Experts of a small language model: 12 layers, vocabulary 8192.
Below are experts of layer 7 (counted from 0) of a mixture-of-experts language model. Rows are named router (the router's row for the expert) and show model dimensions 240-319. Each number is 200 + 30 x the weight over its row's rms, rounded and kept within 0 to 999.
After each expert's rows: a language model's description of what the expert responds to. This comes from a sample of Wikipedia text that the model never trained on.

# expert 10
router,212,229,219,171,195,157,195,253,184,223,212,191,211,236,192,233,249,231,160,204,170,183,215,238,244,220,224,209,239,229,203,192,167,223,190,213,214,179,200,219,175,209,174,184,169,202,242,231,161,176,134,200,216,215,269,258,185,254,211,248,157,184,230,195,182,228,198,161,182,142,216,204,218,211,242,175,217,218,193,227
Description: Periods and commas closing clauses, plus table pipes and census-statistics words like together, households, Although, %.

# expert 21
router,232,229,218,177,145,245,181,208,204,151,195,179,227,193,215,176,244,222,180,192,206,163,248,161,178,180,207,181,182,186,157,223,224,182,161,210,222,187,196,206,219,211,195,214,181,221,220,163,155,196,213,168,181,103,214,197,211,215,216,208,182,209,230,248,169,178,170,235,192,226,202,210,233,229,219,216,230,225,176,231
Description: Contrastive or additive adverbs like also, However, while, though, plus verbs after comparative as (as is, as does, as well), and sentence-final periods.

# expert 52
router,237,220,206,217,162,198,189,189,214,174,191,216,219,210,203,194,233,158,169,204,213,166,204,197,218,170,252,207,231,193,142,200,205,242,178,202,235,188,198,182,198,194,167,224,198,208,245,238,169,176,157,169,188,163,238,219,172,205,176,175,162,164,215,191,169,187,166,193,176,178,178,205,212,201,198,198,267,201,189,211
Description: Pipe separators in tables and stat rows, plus mid-word pieces like fa-vel-a, Fa-mit-su, silho-ue-tte, ago.

# expert 19
router,209,258,251,199,180,170,187,213,234,187,190,232,230,202,230,234,244,180,192,224,179,201,206,194,186,231,176,183,199,210,203,224,186,201,195,167,255,138,222,198,230,194,175,237,166,167,221,149,161,220,152,197,179,164,243,229,175,188,169,214,222,216,241,235,185,199,136,188,207,183,213,232,197,234,139,177,237,208,159,246
Description: Person-role nouns and agent suffixes in biographical descriptions, such as director, member, singer, pianist, and shopkeeper's final -er, often after "was a" or "as".

# expert 59
router,189,179,185,220,189,200,179,216,224,156,175,166,268,200,224,173,218,176,177,221,198,215,232,182,228,219,205,232,220,167,145,248,184,201,168,174,245,184,225,201,229,163,147,162,208,179,259,213,161,211,181,204,176,111,221,238,182,184,120,227,169,215,222,238,208,206,226,225,195,170,218,243,232,219,205,175,229,176,160,188
Description: Pronouns and verbs in narrative prose and quoted speech, such as it, they, was, began, returned, and the suffix ly.

# expert 63
router,232,237,244,221,152,162,196,218,228,134,197,191,236,210,200,172,228,185,180,187,186,220,211,210,173,215,218,220,237,167,159,180,188,209,191,184,242,177,254,200,253,194,197,185,184,233,203,223,183,203,223,184,203,193,219,245,203,223,197,182,181,215,192,220,140,229,181,242,149,186,196,191,219,188,175,175,264,216,167,244
Description: Time expressions, including in, during, until, after before years, and day numbers and month names in dates like 26 June 1915 or in 1984.

# expert 6
router,196,236,174,217,149,233,187,222,238,169,159,207,233,219,234,193,224,213,222,206,166,182,181,217,242,226,227,162,206,173,163,210,198,212,138,196,227,178,185,190,209,227,173,209,173,159,250,215,146,226,182,245,168,179,205,218,202,226,186,206,148,171,205,169,182,157,198,219,172,150,208,203,203,231,174,190,256,278,231,211
Description: Words like that, this, same, each, any and such, often after a preposition, as in "to this day" or "on that station"; also table cells.

# expert 34
router,228,208,182,174,188,217,175,165,225,108,207,210,219,202,213,213,264,192,149,204,212,175,229,172,207,197,248,204,232,207,168,189,215,202,226,220,234,162,227,235,173,212,144,199,167,160,237,188,159,180,131,190,197,129,201,237,202,165,183,185,201,197,181,253,173,199,196,177,206,182,217,246,206,196,171,201,209,207,172,244
Description: Closing parentheses, commas, years and suffixes like -ly in glosses, dates and lists, plus Japanese and Arabic characters.

# expert 36
router,173,216,224,155,184,190,161,219,232,151,202,224,213,238,202,180,237,159,183,237,225,166,208,213,209,223,223,193,206,225,194,199,172,218,166,193,205,167,190,209,158,255,178,207,158,241,196,167,162,207,104,143,236,160,220,250,170,248,188,168,168,236,230,207,167,166,149,242,213,177,206,235,155,168,160,159,216,196,213,182
Description: First names and pieces of three-letter country codes before players' names in sports tables, such as Robert, David, ISR, UKR, BIH.

# expert 33
router,208,208,237,231,165,178,211,174,224,179,188,197,251,199,211,203,223,191,172,217,248,182,184,155,158,231,220,224,203,222,164,266,193,200,159,195,229,173,243,168,230,222,176,196,187,151,225,152,168,203,139,184,188,196,209,219,226,244,147,166,225,180,216,229,171,181,223,229,171,164,223,208,188,254,187,185,225,174,197,220
Description: Spatial words like up, down, back, off, top, head, side, north, east, used as particles or in phrases like top left, and some short word-starts.

# expert 53
router,223,201,170,197,200,202,181,196,230,163,182,211,220,164,205,121,219,208,194,211,197,164,170,167,175,190,179,208,157,195,172,210,195,155,183,207,224,171,160,192,204,252,187,228,227,214,227,198,155,252,169,202,206,183,231,215,188,172,177,185,167,188,200,215,155,229,233,191,205,159,211,246,174,183,177,186,214,276,180,234
Description: Middle and final pieces of surnames and placenames, such as ton, berg, borough, ville, in Cumberbatch, Northampton.

# expert 5
router,247,183,190,212,189,180,187,183,181,159,208,107,228,230,206,179,221,199,141,220,209,212,177,176,179,214,242,240,224,190,183,232,193,192,195,212,205,181,258,200,216,229,185,213,121,186,214,192,168,191,191,225,209,174,239,199,241,232,161,154,216,225,215,229,186,213,197,180,189,154,213,224,223,158,202,169,232,203,178,201
Description: Periods, closing quotes and brackets, exclamation and question marks, plus odd letters in non-Latin scripts, such as . " ] !

# expert 51
router,243,180,194,174,153,196,197,190,234,130,186,220,295,251,214,195,242,160,180,200,187,208,225,256,196,253,198,233,190,240,158,206,206,235,159,241,241,199,258,197,192,228,151,242,208,189,248,149,164,205,217,191,188,192,219,225,176,201,170,203,169,188,215,226,209,173,191,197,217,151,185,188,162,234,173,140,252,220,200,213
Description: Label words at the start of infobox or list lines, such as Born, Died, Preceded, Succeeded, Released, Genus, Format, and dates in table cells.

# expert 7
router,250,202,219,244,159,145,202,179,207,145,201,171,235,196,237,256,228,162,126,223,249,204,179,169,234,217,187,215,222,263,167,206,191,191,190,220,223,197,189,215,205,264,183,199,213,194,262,176,185,207,198,223,206,194,244,217,184,197,165,194,212,224,193,230,135,203,149,186,182,189,185,199,232,178,220,160,268,211,204,231
Description: The word or piece right after a hyphen or inside a compound, such as dead-end, two-track, single-player, plus common content nouns like career, risk, water.

# expert 14
router,214,210,226,207,150,173,191,224,179,113,201,184,275,191,225,169,281,210,209,205,173,220,254,221,243,178,207,231,204,235,161,197,208,236,183,191,222,193,200,170,203,256,163,216,158,190,219,144,159,191,155,245,223,177,233,239,205,166,198,212,176,197,253,248,150,212,154,183,204,206,233,200,230,169,208,191,203,184,242,202
Description: Four-digit years after a day-month or comma in death dates, infoboxes and captions, like 2025, 2014, 2019; some name fragments.

# expert 3
router,236,226,232,242,129,176,189,163,185,173,203,185,276,241,203,184,182,139,136,239,228,186,185,186,217,260,189,192,191,214,179,160,190,208,177,197,239,245,190,191,229,240,212,234,188,218,215,191,200,171,166,204,235,162,219,230,207,227,207,177,180,192,196,181,172,194,152,195,173,170,189,218,185,229,179,184,201,234,213,183
Description: Head nouns after the, a or his that name groups, periods or works, such as group, season, album, period, often followed by of.

# expert 56
router,230,204,167,221,201,185,184,214,223,194,188,169,221,205,190,174,238,211,172,217,250,206,164,215,193,194,198,159,200,216,198,257,180,241,182,202,256,194,246,212,188,157,190,186,170,190,217,237,209,239,171,214,168,143,239,203,194,199,232,178,142,183,208,222,141,215,164,192,184,171,174,182,201,189,230,167,204,198,175,163
Description: Sentence-opening The, He, It after a full stop, and short pieces like per, en, de, la, na in names or words.

# expert 60
router,223,225,194,150,192,181,216,193,238,199,223,155,223,187,201,172,276,209,160,215,194,165,179,242,188,181,160,212,195,175,168,166,190,211,188,161,240,207,243,204,243,199,179,209,181,215,219,165,120,216,187,227,188,174,216,203,168,233,170,223,172,207,276,206,216,216,221,185,182,173,200,192,189,157,225,191,215,216,190,239
Description: Numbers in table cells, dates, coordinates and chemical formulas, such as 24, 12, 3, plus mid-word pieces like pla-gu-e and ob-vi-ous.

# expert 47
router,198,208,246,199,175,183,177,201,224,143,192,203,208,179,189,159,234,217,123,235,201,203,211,237,208,225,229,273,219,181,186,226,172,185,178,190,207,224,253,196,220,164,160,185,193,197,269,170,190,197,211,253,171,194,255,267,156,202,166,228,164,204,172,222,199,242,180,244,185,176,228,219,159,224,229,159,250,255,164,216
Description: The word to after have or for, plus modals and time connectives such as would, may, before, until, after.

# expert 28
router,151,218,236,213,191,208,187,178,215,174,202,178,243,217,190,163,205,226,184,172,205,257,188,208,197,215,202,189,243,207,179,264,191,234,173,215,223,209,200,179,156,210,132,179,168,206,222,166,175,187,162,235,178,168,268,232,226,187,182,183,219,169,207,247,171,160,156,169,193,186,201,218,199,240,191,190,216,192,203,164
Description: Word-start pieces of names and compounds, such as dyn, Gl, Phil, Road, water, plus accented and Cyrillic byte fragments.

# expert 29
router,206,206,183,220,164,195,171,254,206,158,219,182,257,249,164,204,234,203,177,215,219,161,214,265,207,190,214,195,271,208,189,192,169,213,213,197,236,182,252,200,182,179,196,181,194,197,237,167,167,213,181,198,208,141,241,241,216,180,193,165,192,226,242,235,151,212,176,213,179,171,213,171,182,209,199,200,290,176,178,226
Description: Pipe cells in numeric tables, backslashes and commands in LaTeX math, and function words like the, on, at.

# expert 18
router,190,165,194,210,179,187,216,178,198,114,183,191,222,207,197,170,245,185,214,203,222,188,200,220,185,198,201,232,195,203,167,234,148,222,169,193,200,190,228,189,209,264,156,227,140,184,231,201,156,209,188,162,203,194,230,202,225,235,188,189,154,148,195,238,194,200,170,176,169,207,232,213,213,209,204,222,209,194,207,202
Description: Opening capital letters or first pieces of words after line breaks, quotes or parentheses, such as J-ames, M-ultipurpose, Z-ionist, plus non-Latin byte fragments.

# expert 0
router,209,202,206,164,174,191,251,202,235,152,247,219,224,177,190,198,208,169,160,218,203,171,177,182,167,183,203,209,188,198,173,194,167,203,207,243,249,183,211,219,224,244,201,182,159,175,229,176,159,266,186,212,149,173,211,239,222,191,183,184,184,220,220,219,210,174,130,177,193,176,216,245,176,246,234,147,212,173,193,202
Description: Words in biographies about education and military service, such as degree, PhD, General, Army, appointed, director, and "as" before a role.

# expert 15
router,200,257,167,224,195,192,231,241,250,217,180,216,261,255,251,181,231,211,179,217,255,165,204,194,205,233,212,234,205,197,164,164,178,260,176,179,212,200,209,210,196,213,167,222,193,181,194,243,163,197,198,174,213,148,204,215,181,204,174,169,184,212,200,213,206,169,183,196,184,166,195,203,131,189,196,146,231,194,170,222
Description: Line breaks, colons after field labels in lists and infoboxes, and table pipes that start rows, as in Earned run average:, HomoloGene:.

# expert 20
router,203,226,209,225,207,180,189,197,219,186,179,216,223,203,190,224,269,151,185,188,205,180,177,185,227,216,202,241,221,217,190,194,163,256,135,200,258,193,219,184,205,250,184,256,173,183,245,190,158,175,152,216,169,198,193,172,161,213,144,183,157,192,234,223,192,261,209,161,193,117,196,197,193,222,231,170,247,202,141,238
Description: Syllable pieces inside foreign or rare words (Tec-mo, Deuts-che, amnes-ty), plus sports infobox headers such as Apps, Goals, Coordinates.

# expert 39
router,193,253,201,195,187,188,215,192,206,187,229,180,234,217,201,161,294,190,203,232,201,192,208,214,208,163,216,185,155,145,184,261,118,196,174,195,261,207,242,209,170,191,181,241,186,187,242,199,147,202,162,207,143,190,202,207,177,220,142,177,197,204,211,238,155,210,221,250,142,169,229,164,199,192,215,146,228,219,182,215
Description: Digits and small numbers in tables, coordinates, measurements and infobox values, such as 51°23′37″, UTC+3, Range: 4,500, two species.

# expert 57
router,240,251,189,229,199,199,160,213,240,186,189,205,229,208,177,230,216,203,130,190,220,215,178,231,165,213,244,196,217,236,194,292,189,230,203,197,222,161,238,192,175,159,160,198,167,201,201,163,104,239,189,189,211,138,257,184,182,221,259,236,175,187,224,239,120,223,160,215,178,146,256,250,200,213,210,222,209,198,189,218
Description: Closing brackets ending dates or notes, as in (1888 – 1959) or (aged 81), plus who, which, and is after a parenthetical subject.

# expert 46
router,192,252,208,174,102,172,223,237,229,197,176,217,212,224,228,154,242,229,143,224,254,175,209,177,214,205,202,252,145,192,149,151,165,247,178,245,230,210,204,173,220,184,179,211,239,199,218,190,145,220,181,207,243,170,212,227,184,216,159,214,209,172,198,235,198,205,198,211,172,146,216,199,241,232,210,225,238,252,174,220
Description: Short syllables inside words and names, such as Th-ur-l, dors-al, Amate-ur, in-au-gurated, bo-re, plus line breaks.

# expert 40
router,221,176,131,174,193,190,204,199,191,175,214,184,196,201,159,173,227,213,216,217,230,211,169,182,209,219,228,214,199,258,137,223,231,204,165,239,233,209,184,200,190,199,206,176,213,219,196,169,177,204,179,206,214,172,223,200,205,197,173,183,178,194,215,274,188,232,182,169,196,192,171,207,237,198,208,189,230,235,182,199
Description: Single letters and syllables in transliterated Asian or foreign names, such as Kung, Sung, ang, Xinjiang, Thai script bytes.

# expert 8
router,232,220,187,190,197,178,193,266,191,196,172,168,201,212,204,206,260,196,171,215,204,206,191,249,223,230,203,197,188,196,148,249,189,239,165,204,191,208,219,196,224,231,168,214,176,191,272,180,197,207,101,249,189,163,237,206,195,193,149,185,200,185,217,211,141,184,136,172,190,155,212,190,236,216,185,165,251,209,152,233
Description: Indefinite articles and quantity or quality words before a noun, plus adjective endings: a, an, many, several, good, quick, long-est.

# expert 48
router,212,214,194,232,202,186,198,200,209,202,184,172,233,181,196,176,243,193,171,201,217,142,176,226,167,198,229,220,226,191,149,220,170,232,173,167,211,188,198,174,220,190,145,178,135,178,205,221,151,170,146,157,172,155,249,230,205,233,199,191,177,210,224,215,175,207,172,244,192,196,186,219,179,193,200,198,257,203,185,211
Description: Pipes between values in statistics tables, list-item dashes at line starts, and leading articles in names, such as The Lion King, Le Mans, El.

# expert 17
router,216,202,183,180,164,208,204,184,195,182,196,190,236,183,205,174,262,234,219,220,232,202,203,218,168,240,182,206,233,217,190,208,197,219,147,208,213,208,234,221,182,255,184,208,171,185,197,187,134,221,120,183,155,171,235,202,155,250,176,198,150,193,205,220,194,150,200,193,220,183,188,224,182,159,149,162,226,201,222,167
Description: First pieces of personal and place names, often in sports or results tables, such as Alex, San, St, Max.

# expert 27
router,192,199,203,210,176,223,224,204,220,214,203,175,270,216,193,206,233,174,172,199,194,183,223,233,233,206,231,252,199,221,181,276,159,264,201,203,228,196,265,213,176,187,170,228,192,179,287,199,178,202,208,204,210,168,218,193,251,215,168,185,181,190,225,226,182,192,160,185,181,166,243,207,190,220,211,200,254,219,205,231
Description: Words and suffixes naming subjects or genres, like music, television, health, -ic, -ological, -al, often in infobox fields such as Genres or Language.

# expert 50
router,199,239,183,204,208,183,222,221,211,190,215,203,234,196,211,212,227,159,184,199,256,173,213,225,212,217,169,255,206,220,148,182,175,213,127,228,202,173,190,135,206,216,156,243,119,180,239,207,138,170,187,202,154,161,271,212,193,217,159,151,204,159,231,213,128,182,171,212,196,153,160,172,197,212,225,206,262,166,163,172
Description: The word the, an or The starting a noun phrase, and list-item dashes starting infobox lines like - Vice president, - Rector.

# expert 25
router,180,201,219,209,139,140,190,214,212,175,247,187,217,228,198,173,259,223,216,208,184,259,208,206,175,202,196,180,202,170,197,191,134,172,211,230,263,198,215,205,205,215,198,174,171,163,189,196,192,215,203,217,199,187,205,220,174,208,213,211,186,175,190,187,214,178,203,171,175,144,240,189,179,211,199,201,204,204,200,222
Description: First pieces of words, often a closed syllable like war, mar, Bar, Gar, Pal, plus century digits 17, 18, 19 in years.

# expert 32
router,192,261,250,194,216,209,217,222,206,162,164,197,248,207,175,252,224,188,164,212,194,197,246,238,250,214,194,193,199,201,187,200,203,241,188,246,232,201,196,184,178,231,147,215,171,190,281,215,173,200,150,276,208,160,254,208,180,205,183,220,164,240,214,197,172,247,191,199,172,159,220,202,211,193,252,246,206,192,175,209
Description: Middle or final pieces of long words, such as Identi-f-iers, chemi-cal, flexi-ble, Traditi-ona-l, plus hyphens and some words like due, among, important.

# expert 61
router,164,200,162,212,168,187,220,205,210,179,178,171,213,189,173,158,228,176,163,192,177,152,206,228,226,261,208,231,207,228,163,230,144,194,141,191,232,233,226,186,232,222,162,199,213,178,258,188,156,206,181,210,155,122,241,258,186,230,149,216,182,182,198,276,168,134,169,200,203,149,220,244,216,195,157,188,236,220,163,196
Description: Finite verbs and auxiliaries right after a subject in narrative prose, such as became, had, spent, announced, offered, often after he or they.

# expert 62
router,193,236,230,198,161,156,175,185,238,159,173,170,227,249,169,147,241,256,215,238,216,187,177,246,215,193,188,191,163,221,186,237,137,221,172,223,236,222,215,176,175,231,164,228,174,212,204,174,162,130,199,230,228,138,209,219,169,205,160,160,157,159,177,194,203,212,188,138,197,184,156,219,127,187,244,189,226,200,185,199
Description: Middle syllables of place and personal names (Man-hat-tan, Be-iji-ng, Can-yo-n) and the second equals sign of section headings.